python train.py --routed_scale=1.0 --balance_loss=0.018 --balance_bias=false --router_noise=0.3 --rope_base=1000000.0 --parallel_block=false --init_std_qkv=0.0232 --beta2=0.95 --decay_shape="pow" --seq_len=512
Below are experts of layer 2 (counted from 0) of a mixture-of-experts language model. Rows are named router (the router's row for the expert) and show model dimensions 256-319. Each number is 50 + 12 x the weight over its row's rms, rounded and kept within 0 to 99.
After each expert's rows: a language model's description of what the expert responds to. This comes from a sample of Wikipedia text that the model never trained on.

# expert 19
router:59 52 30 49 29 48 30 58 49 50 50 47 56 33 71 49 43 51 48 35 59 69 50 48 63 29 30 49 50 54 43 49 51 57 62 70 52 22 40 64 60 30 50 41 74 68 63 53 56 68 44 44 67 32 57 23 62 60 45 57 47 86 57 60
What it handles: Commas and clause links

# expert 4
router:25 82 57 42 33 75 53 53 62 49 60 49 51 42 52 51 49 52 38 65 45 44 38 61 46 57 55 57 48 39 53 40 43 71 42 43 64 60 39 45 30 52 60 48 41 44 47 57 12 53 45 39 44 48 59 62 68 33 55 29 58 44 26 50
What it handles: Line breaks in lists

# expert 16
router:37 67 64 41 36 66 52 58 61 52 61 55 57 53 38 50 45 57 42 60 49 44 36 55 48 63 45 63 45 28 51 44 45 59 49 39 58 55 47 47 29 61 58 71 43 50 52 64 25 52 40 31 54 53 45 65 59 33 57 35 60 45 35 57
What it handles: Table row line breaks

# expert 17
router:25 79 44 44 38 57 48 59 59 52 56 55 47 37 47 60 45 57 40 67 63 37 50 52 57 60 37 63 58 29 48 42 43 83 44 43 62 62 39 39 26 55 62 51 44 68 41 63 20 52 39 39 53 56 54 67 71 34 59 34 56 38 27 55
What it handles: Year digits and pronouns

# expert 5
router:69 31 57 41 72 25 61 48 51 52 45 56 54 49 43 52 33 45 51 35 46 62 60 51 46 39 40 46 52 58 63 39 74 24 46 47 31 53 48 63 56 46 52 66 49 49 51 49 57 59 52 47 42 74 59 46 37 62 42 58 25 52 75 40
What it handles: Sports and competition nouns

# expert 14
router:40 66 60 46 34 61 53 56 52 48 56 48 46 44 30 58 52 49 41 58 35 51 42 52 54 58 35 60 59 23 49 39 23 66 41 43 69 58 40 40 34 45 57 67 54 55 46 68 17 41 49 37 49 62 39 60 68 31 57 47 62 45 20 51
What it handles: Greek/CJK bytes and tables

# expert 1
router:59 28 49 53 46 39 44 58 53 66 45 34 59 45 42 53 52 43 43 37 43 44 57 50 24 54 52 42 54 69 39 69 66 61 46 46 65 56 44 46 63 36 53 44 40 41 47 46 76 40 56 59 55 58 37 37 61 57 51 73 55 39 38 66
What it handles: Measurement and census nouns

# expert 2
router:32 82 63 51 45 80 66 46 57 56 59 55 47 42 41 55 44 60 42 60 43 45 36 55 64 50 48 63 41 31 61 41 39 72 41 41 61 62 50 44 45 51 59 66 49 66 47 63 19 54 45 40 41 51 46 61 51 33 54 28 61 43 32 50
What it handles: Coordinates and table digits

# expert 18
router:20 74 72 43 29 64 60 56 63 53 57 54 57 39 42 50 41 57 48 65 48 42 41 53 50 52 35 60 49 39 55 40 39 70 41 41 57 56 44 41 24 63 58 59 42 67 42 57 15 62 58 38 38 31 47 67 65 38 58 49 65 44 34 57
What it handles: Pipe separators in tables

# expert 15
router:31 54 47 49 32 60 64 64 58 56 65 44 48 39 39 49 46 55 41 70 55 45 32 60 42 50 48 53 49 33 48 34 40 68 39 48 61 62 50 36 43 46 53 54 31 61 47 67 22 39 43 36 47 37 50 58 63 31 58 41 61 46 23 47
What it handles: Month names in parentheses

# expert 12
router:35 57 48 42 36 70 59 60 61 54 58 56 56 47 42 54 46 59 44 59 42 40 19 49 52 65 50 56 60 34 53 38 43 89 35 40 70 66 49 41 39 48 53 59 38 63 50 64 16 41 45 44 52 52 44 59 58 40 56 42 58 41 29 58
What it handles: Spaces before route numbers

# expert 10
router:59 42 58 62 71 44 30 42 43 47 64 50 34 66 76 40 53 57 63 52 38 42 67 41 64 41 39 55 63 40 40 60 47 45 40 48 40 45 42 46 38 78 53 41 31 41 55 44 67 36 44 77 38 40 55 40 29 62 39 51 29 39 71 60
What it handles: Sentence and heading punctuation

# expert 11
router:45 61 54 45 37 63 66 54 60 49 55 49 52 58 38 56 45 57 40 56 39 48 48 53 44 62 41 53 53 26 55 49 45 59 42 44 62 48 58 39 41 49 57 68 43 57 40 43 20 44 42 34 33 65 50 65 63 25 55 32 67 39 29 64
What it handles: Foreign name fragments

# expert 13
router:36 70 61 48 36 61 57 55 60 54 62 49 42 63 36 52 42 60 47 65 31 48 44 58 55 56 45 61 45 36 55 36 35 65 45 49 55 58 59 36 24 71 51 68 48 52 42 68 22 62 51 39 59 59 42 62 76 39 63 50 59 48 36 70
What it handles: Digits and non-Latin bytes

# expert 8
router:43 55 72 38 36 63 62 63 61 55 57 58 52 41 38 57 43 51 47 61 47 40 31 49 63 55 48 53 59 15 59 41 44 72 46 37 54 60 61 39 41 60 52 70 45 56 37 59 15 52 46 39 57 56 59 59 69 39 56 46 62 41 31 55
What it handles: Mixed continuations and scores

# expert 6
router:39 54 39 62 67 30 58 52 50 56 43 59 35 56 44 60 64 42 63 62 71 46 47 52 71 61 61 26 47 47 36 53 39 60 69 70 41 58 50 53 68 46 27 57 57 61 68 28 66 59 46 80 36 62 56 51 57 36 53 39 32 60 59 35
What it handles: Digits inside years

# expert 9
router:23 39 45 34 36 58 58 50 48 44 51 67 40 67 36 51 58 57 59 64 42 42 61 49 29 51 56 51 55 59 54 41 52 27 72 47 58 47 49 55 58 56 42 38 61 57 44 44 53 35 44 54 38 53 62 66 52 42 50 21 40 51 40 46
What it handles: Articles and determiners

# expert 0
router:56 64 32 45 46 74 60 63 53 53 54 51 58 40 34 58 40 45 43 67 39 49 39 57 65 56 27 59 43 39 52 40 33 71 48 48 53 59 52 43 19 48 57 65 45 56 42 57 16 54 43 33 50 43 36 59 58 33 59 41 63 41 37 65
What it handles: Table cells and conjunctions

# expert 7
router:20 66 66 39 30 68 58 64 53 44 58 64 48 47 32 51 52 49 40 64 48 46 27 55 42 60 50 57 55 31 60 43 47 73 44 43 60 58 49 40 36 54 54 61 29 52 40 80 29 47 36 41 42 57 58 66 60 29 57 48 61 44 23 55
What it handles: Table pipes and place words

# expert 3
router:64 53 56 47 52 63 66 36 44 52 53 48 66 55 49 51 60 60 57 48 46 43 33 44 55 56 79 45 36 58 41 65 38 31 43 71 46 42 56 63 51 42 53 42 68 33 51 58 58 41 52 48 66 40 37 38 38 64 49 70 64 51 54 37
What it handles: Prepositions